From a checkpoint of a small mixture-of-experts model trained on Wikipedia: width 192, a variant of Adam for the experts.
Below are experts of layer 4 (counted from 0) of a mixture-of-experts language model. Rows are named router (the router's row for the expert) and show model dimensions 128-191. Each number is 128 + 24 x the weight over its row's rms, rounded and kept within 0 to 255. Numbers have three digits each.
After each expert's rows: "comes before" lists some tokens at least twice as common just after its tokens as in all text. This comes from a sample of Wikipedia text that the model never trained on. Tokens count by the router's weight.

# expert 10
router:126141087097132112167098163184121155092090116106155111117088080120155154102124068088112116109152087143124135153141082145163136100103169107172139131105121108142155121159146094177128147143173125
comes before: " and", " the", " but", " which", "\n\n", " he"

# expert 2
router:118149122099102148172139151135141135125056142139141135133114139149122137106150139117107098141107166132148123126124115126115157141142163109152107128105098122116156097154156116172091116134156168
comes before: "=", "-", "The", "|", "In", "\n\n"

# expert 20
router:129088114112126169140143163144140110129094129158138118130150101105153167126097130087107118082151126122154096117184131130170165152096101165135135162129130110106094139119122112146125114110111129
comes before: "t", "ti", "n", "s", "r", "ted"

# expert 18
router:153118135134162159111096098142129125131153141130149121182119075123086141089104093112154128147128141124149122138127127139154121153155108088176116103103106110085150123186137140152089158116103126
comes before: " |", ".", "–", ",", ";", ")"

# expert 9
router:147129117162141085129139134107131121139093150125105084120111148137145180105118104131120131135127102147117143156161121170120127135107152086128159132115139121131127146169165094148134167125086099
comes before: "e", "|", "a", "y", "i", "on"

# expert 17
router:101139078129099116176087121133105154114110111103152105160095124137125152092110091127110112117151102104144112156155097161123142117134129137188143128091140130156129110116125116144107120099151152
comes before: " the", " a", " his", " their", " an", " this"

# expert 6
router:140150151106117147124140128127129110102153159137170111146145088128136150133085144152118134124102104154139177131117129102130135125103152150177139130133139093134126144142137119096138096102110126
comes before: ":", "-", "\n", " •", " Born", " Country"

# expert 13
router:121148116160112126158098130184111125110100160124166118133119120136125132112118093152118151138118077175107125153140156141121149151126176126134111129098139126125121150151101102137061160080144127
comes before: ",", " |", " (", "\"", ".", ")"

# expert 3
router:120140113164122098098108128108133136133088089145167126152145148150129092107092107117103121136109127161151151131130143106148150133103163117169145126125138054163127110119121147121139092133106106
comes before: " of", " to", " in", "s", "ing", "ed"

# expert 8
router:108187088149109117167089162152122124116104152130181097121089108192149113080095143117149106105140146153109131159150154138136110114158115113157096110145075125155118143174100103148129155123160122
comes before: ",", ".", " of", " and", " in", " were"

# expert 7
router:104140085133074118108128136170110135110107110105144127116112127109129164108144089094136101122107134145121131114140183113131144123113158100119181118125107127154145089135134135149090099140101132
comes before: "\n", "  ", " 0", " 1", " 2", " —"